Weights of a small mixture-of-experts language model, trained from scratch on English Wikipedia.
Size: 14 layers, width 320, vocabulary 16384, 42.8M parameters.
Experts: 64 experts in each of 7 layers, 64 SwiGLU neurons an expert, 4 picks a token, a shared expert of 128 neurons.
Training: a variant of Muon for the experts, 4588 steps.
Below are experts of layer 7 (counted from 0) of a mixture-of-experts language model. Rows are named router (the router's row for the expert) and show model dimensions 64-127. Each number is 128 + 32 x the weight over its row's rms, rounded and kept within 0 to 255. Numbers have three digits each.
After each expert's rows: a language model's description of what the expert responds to. This comes from a sample of Wikipedia text that the model never trained on.

# expert 31
router:053133109157133099089128089115133081118128099156104095143077121147083101137146135109102119066073113087154192170129158148165079149157147166189139093093136149127159148154130119137148068116116095
What it handles: Short letter pieces inside rare proper names, domains and numbers, e.g. hE-ch-tge, N-ugg-ets, super1.com, Syl-v-ester.

# expert 49
router:121148086145076130110172151126123170103156124135150088120147109127247119166120157137145158065174102128155135152114099120100091109087075156069117144103081087193045118134175150141123091140185164
What it handles: Main verbs and past participles after was, to, is, e.g. known, used, released, imposed, initiated, restored.

# expert 12
router:169113122083121161153119124191092124130053111124149113146120093150161088085119115086146093097112121141116157147190111141073108119126072120117113136189106131116154143129162154067132109081125108
What it handles: Separators and unit symbols in tables, coordinates and stat lines, such as slashes in club/apps lists, pipes, °, ′, ″, ft, sq, UTC.

# expert 15
router:083112072170158076109145107126189104112086157136138097127093130144180124162085078119141119092132126118186141144162103139159184130151134112097136133160069099114158127107132150103080181133126163
What it handles: Pipes and last header words in table header rows (Ref., Votes, %, Pts), and line breaks that end paragraphs or rows.

# expert 47
router:129073127125070129185110143153176139127141084109115135176144131151066153126115149114119151116148131169151148077117090139131095155101133152097120070179153137137185114143141127073105099083109040
What it handles: Capital letters opening abbreviations or values right after an open parenthesis, e.g. (CD)U, (D)P, (CA)HQS, plus score dashes in tables.

# expert 33
router:121137071121173095162138100127167167076137190102106131159063163113127116116119114111154143081109131060127151136181088116138141158136074071177155166133145100153142133115133139092123138162100114
What it handles: Line breaks ending numbered or bulleted list items and table rows, plus result words like Win in fight record tables.

# expert 51
router:145196149140122091126173184162071044095172157167177127092083117139074132108135214124123129128119104168149154154134131129139140136129134123085185071141084110161136173161150115118136115140118160
What it handles: Pipes that begin a new table row in sports and results tables, list markers that start lines, and single capital-letter pieces.

# expert 17
router:184135115166112117159162216147129182162145127140126079200088116132086102103155103101106157121125105144167125203177085163114222151182113124107106124205120120106096090151134141094175170097109117
What it handles: Ordinal and counting words for placings and rankings, e.g. fourth place, seventh year, 9th, plus list dashes and numerals in tables.

# expert 7
router:090082127147128093123072090073167135140110127099140097164118146125209070154090110141127100183165069145126122078204103131068123129067129192121124095074128131094108103063164137174167111171101138
What it handles: Prepositions like in, during, throughout, by, of ending a clause before a date or place, e.g. inducted into Hall of Fame in 1997.

# expert 27
router:188135125123097088126144120113175109152119104125149112114104095115112121141103129129138149191159149160100187078191147030090118155104108112099094158099120106073101156111144080131078164127105188
What it handles: Modifier words before a noun, especially nationalities and media or genre terms such as English, American, public, media, rock.

# expert 37
router:182130106167124087179117178169124147114116148104132094153122112173120136091163130135032124095161173138135183126158118143106087114181133160111128183140130105059159130145127114145105129166126182
What it handles: Middle syllables of longer words after a prefix, e.g. in-tim-acy, in-suf-ficiently, de-struc-tive, gen-u-ine, plus list punctuation.

# expert 4
router:134119106061131132140150056150135102135156117147139077107181104169171158075157123105083102112119124151170150149141077175053151177059186160137111135171189091126089111095142157109103167102133149
What it handles: Word-final pieces and closing brackets or quotes ending a name or noun phrase, like plural -s/-es, ), ", Representatives, Corporation.

# expert 3
router:128105197140118087116186170154123125148066111158127122190137157160082112084100194113161103119054171132099131116145128141137103121144104149114108171170103148090145115114160116094084070153142110
What it handles: Colons after field names in infobox and bullet lists, such as DrugBank:, Declination:, Ambulance:, plus some table pipes and taxonomy pieces.

# expert 11
router:088110133135099174090087164163078114167137089187186114155066114168095103129201098103124134112116102181106169108088115092080113197180116089143124151118169113111122138084139158092117113155130119
What it handles: Final pieces or short whole names in names and table cells, often East Asian or foreign, e.g. Ha-o, Sh-oh-rat, Kim, Jack, USA.

# expert 23
router:090140100124158120150133118087185122142162117120084162152065149096148096129090183153121087133093136114154116123097099121145135134145166131130214130167135192082175122092152173030112088106096090
What it handles: Mid-word pieces of proper names in tables and places, and football position codes DF, MF, FW, e.g. Mon-tic-ello, L-izz-ie, R-ish-on.

# expert 45
router:171106182123157079174084120134124106144085068148072121159158193128087136096062171110151100123175139118143153136148162093112126102115119078104097114158129113095133132130152103155104085161102065
What it handles: First pieces of split words, often consonant clusters, such as dis in disorder, St, Cl, Sch, Dr.

# expert 9
router:168120180148124116145117133097127161135144135128068150156129102108101107076099150111062185109116158097101120097111137156121139102181110177091135129127121159112178153121094090172121145147129180
What it handles: Pipes opening cells in sports and election results tables, plus inner word fragments such as Qu-as-ar, ev-as-ion, Am-or-on.

# expert 26
router:106151161089111128076063135165093137103119116102171107182092169099110138139091083087181190157109152087190082126160138124153148110131118092157095116158151171145148092147122096142135089129157127
What it handles: Short words and word starts after a comma, and or period, like is, a, does, has, See also, and as in as-ymmetric or as-pirin.

# expert 50
router:188144102156163151148143080189124169089123165199103167081157068160144135089106102159100091177168086067140121196112138078129133118221111137126078096134138108115180124107100166185154123166097173
What it handles: Inner and final pieces of ordinary nouns, such as rac-et-rack, stag-ec-oaches, fil-ters, turf, station, service, food, model.

# expert 54
router:136119181129129111155159131047202135164108129064165141072131081121176189083125156115195148112142165157110131159138142000106134116116104122089144103136159102087143164198123097184225138149162121
What it handles: Common nouns or closing word pieces before a comma or period, such as year, time, life, goal, -tion, -ation.

# expert 63
router:177121149126157083146167142152149150178153125127161116181075152181136072150110173152134115109119130152168162171120133158088143106127101093130144149163082139114143165122115103114083079114144152
What it handles: Blank or last cells in numeric results tables such as election swings and athletics marks, and country names like States, Pakistan.

# expert 10
router:082094162185163157202149084141140133138084105075110124149151115164136119123172131140144144157163176132092131086079074152070111142151147076122154158079120121146123155136138136050081105150117112
What it handles: Word pieces inside or ending foreign surnames and place names, often vowel endings like a, ia, ina, ara, as in Azaña, Samaia.

# expert 35
router:127188141164156114171111091100132102145135136141165225126144107104103088145140129123159103089118133138114112183147078099179135150175132123134122043091174131126164136109099130111155145164177152
What it handles: Pieces inside species names, foreign surnames and technical strings, common in moth and species stubs, e.g. artiv-or-ens, Louekos-ki, aethi-ops.

# expert 18
router:174160117134175105114157114185122119143176109114166132120115185177148105085070125115126095167152128047062127203122100126101142155100081139154110115190140171105051182113094182171115096033189146
What it handles: Pipe separators and minus or plus signs between numbers in sports standings, election and stats tables, such as | 2 |, −14, +12.

# expert 61
router:096118102117083147135114129158099180147073161133120118111129130131201165110174165139145201137125081093093092123067107139162163094168158151174089116116172131115099100145082104143131160124145120
What it handles: Auxiliaries and copulas (was, is, been, would, also, not) and adverbs after subjects, e.g. was initially called, never officially approved.

# expert 52
router:185149091109072150178105151094161119134160139092113145092163159143084199121092097165115067092123125162104181118115127116199095077132148090103116142155160136127071144162098073183145082124223147
What it handles: First letter pieces of a word after a hyphen or inside compounds, like n in half-naked, one-nil, plus verb endings -ed and sentence periods.

# expert 62
router:068136140203162155095135182156135110145102124156068135075172086102143144097098075130114186195096085093154121138081137098147185201114165137172108110145157149198123125130147148120131136115083126
What it handles: Place and direction words in location descriptions, such as located, north, southern, Lake, United, and endings of region names like Isf-ahan.

# expert 55
router:175113091150120108093114099165178104131132121112103131152171174072148108077118122171150113149143118097128138156099102163145093144116157132081156136103127093140105072185100176147123063125139126
What it handles: Location words like along, near, north, south, located, miles, feet in geographic or building descriptions, e.g. along its shore.

# expert 56
router:092089204173175126135101123156139095120155136096141140180106143145071155130137149113122081155101124102186150080084146187113137092107162068099141143136109104125149137151102078149151098116133083
What it handles: Syllables like al, ar, el inside surnames and foreign names (Ne-al, Al-Kh-ar-j), plus periods and separators ending sentences or list items.

# expert 57
router:169072113172199100123133088111139132054155130110116099180121110155093123124165143130167105149090061178164140171121107162125045088151130156141178169183155167151056125123170156165094105158081089
What it handles: Periods, colons, semicolons and dashes that end a clause or sentence in prose, especially after closing quotes, as in ". or ;.

# expert 24
router:109109110144096086112107129119085131122167080131182154182079179115062142104106142127123096106138121110104116088166149082158127162154084109157121104168121128100122119142076146133149086161118173
What it handles: Opening capital letters or first pieces of proper names, often foreign, after commas or and, such as Ma-imonides, Ka-fra, Gr-umman.

# expert 6
router:203108148071094121167164188164175131146137135110132111121121129135122124156152154125156145082144100097097107126092098122112131149148146116095159086111200089096150138204107128133167097111098085
What it handles: Adjectives and quantifier words right after a determiner like the, a, of, such as new, many, same, long, several.

# expert 41
router:066083157166079085155106132155149101174106134166143108105167088155071089136169114119114169153110104112103099096132146142110124221171117064175153130114096125120099137142131144076094099091151120
What it handles: Pieces of South Asian, Slavic and Germanic names and apostrophes or closing quotes, e.g. Anandak-k-uttan, Hamlis-ch, Tom, -ski, Knight's.

# expert 16
router:151121108162156108152185105112163078144145100110154172152181103151121133168128110143142137110139155163106114137171124105153137103139105174139176178092108128107173159134136107115122112178147092
What it handles: Field names and headings starting lines in infoboxes and lists, like Language, Children, Academic staff, Born, Species, or section == marks.

# expert 8
router:107089072054106158051153114145149158105152150166155095150178186076255128141116135095134085074172174110124090092094115041086117135128107138069114114153162138146130114164090083132136164183139154
What it handles: Noun-final suffixes and head nouns before of, as in pur-ity, emptin-ess, development, nature, Prime Minister, members.

# expert 34
router:144083106167142075183137157106072136120169134120117150164131174155066112146123221174055053123115177153094134148138184131095088126168091077154114185173151124080126095145177168142098066128118186
What it handles: Single letters or short pieces inside rare names and Latin taxon words, like the i in Căoi, -idae, -ensis, -acea.

# expert 46
router:138137137136148072161103163114076100226152119071056082131088135150110099088116126069156092126083117089126133130138108137133094153128113108205096169080123071110116139109142126157132116110140201
What it handles: Degree, minute and second symbols in coordinates, and inner pieces of place or personal names, such as ff in Suffolk, le in Bethlehem.

# expert 43
router:131097109191135091096167124116077177134145099116084093147102185161110173081076150108085134156163124093097187120127144181134147081083071087104115133085125140090126183141152172092103154085075135
What it handles: Periods, parentheses and heading == ending sentences, abbreviations, decimals or domains, e.g. bbcamerica.com, U.S., 20.18, 7 p.m.

# expert 20
router:195133124172097092130128083058183129136087158129164130069122128110086098119095124131101137123117156159167182161128132127077105150063122149103115178110148142114159123177072105142096131182101139
What it handles: Pieces inside capitalized names of sports teams, places, wars and institutions, like White S-ox, Blue J-ays, Wild-c-ats, County, Township.

# expert 25
router:112122117113132058208168146159086109176058156155085107144124148167104150110120125067185110164111127109182160163185116156129082176201114093058110136143133091117103127140170177106106128131130092
What it handles: Pipes, semicolons and bullets in sports schedule, election and list tables, often before W/L scores, e.g. ESPN2 | W 42–31.

# expert 39
router:160133123038117136084086063079156087065153163156100094142163145046190113102136164072140094183165157146097108123125165174122145110104113141124144104152130140199161099161145125198154107090156123
What it handles: Commas after an introductory phrase or noun phrase in prose, and relative words such as which, that, who, when.

# expert 29
router:210077163128147117138133173111092123150145079120085128132138219145101135075127190084112134150103134137093152142145134106114110148104124149119098114121158112098155150129160162153117117070114117
What it handles: Opening piece of a surname or given name right after a first name, often in sports tables, e.g. Ga-udreau, Ca-stroneves, Dill-on.

# expert 40
router:129089167124169163118081132152181157127139144146126094179100116140189126156177197106132124145108120110117111108166121177107172118088155072172111086169093127099112152123142131160132140101087094
What it handles: Opening brackets and quotes, mostly the ( before born years in people lists, also ( before age, notes, or titles.

# expert 1
router:139103147089142065111183139119072125075133081148085129186125138150160137118159169084145146118122104124134135128122104171114108129109150093139143174143133145091139190148176122124177111157082132
What it handles: Pipe separators and numeric cells inside wiki tables of sports stats, squads, filmographies and results, e.g. | 1 | 7 |.

# expert 44
router:099121069143129141143087147141163138105177074100067115180046137170060143137117174184104105149197132142142179194126122144107150112108161130168116130201191101080113154106099101172097109105118146
What it handles: Leading digit groups of years such as 198, 201, 202 after in or a pipe, plus capital W starting title words like I Want.

# expert 0
router:119167081120157148118133168121144180107186161138114128129173068146147208139116114134105168126136125116133139163127155144123172074137100136100123167140198113068208148134075162171127116147116146
What it handles: Nouns and field labels in census statistics and infoboxes, such as years, votes, children, population, Born, Country, Preceded.

# expert 36
router:115085077116084124122159100102128158144086107163086142156097151134127116106089104188157141173166127166114167185157148119094116138123109138081111137131164115106139125122159132187144120116113085
What it handles: Final year digits after 200/201 and middle pieces of club, place or country names in football results and squad tables, like Pá-pa, Bah-am-as.

# expert 38
router:131137134094176135125139147117132076104101093172108151121128078118103154143161130109144115108121125185158085183116146146126153137141132128127091106070063172145117136117180096144142207132087120
What it handles: Structural markup at line starts: table pipes, list dashes, == section headers, blank lines, and See also or List headings.

# expert 13
router:091079108144121116123156164121068123117149128105077151168144122136135112112087077092163107062149074137147137100191158147108149135073137157154148142118134169126093157147159145132087153095103137
What it handles: Sentence- or line-initial In, At, On, During, plus cells after country/chart names in certification tables, e.g. Australia (ARIA) |.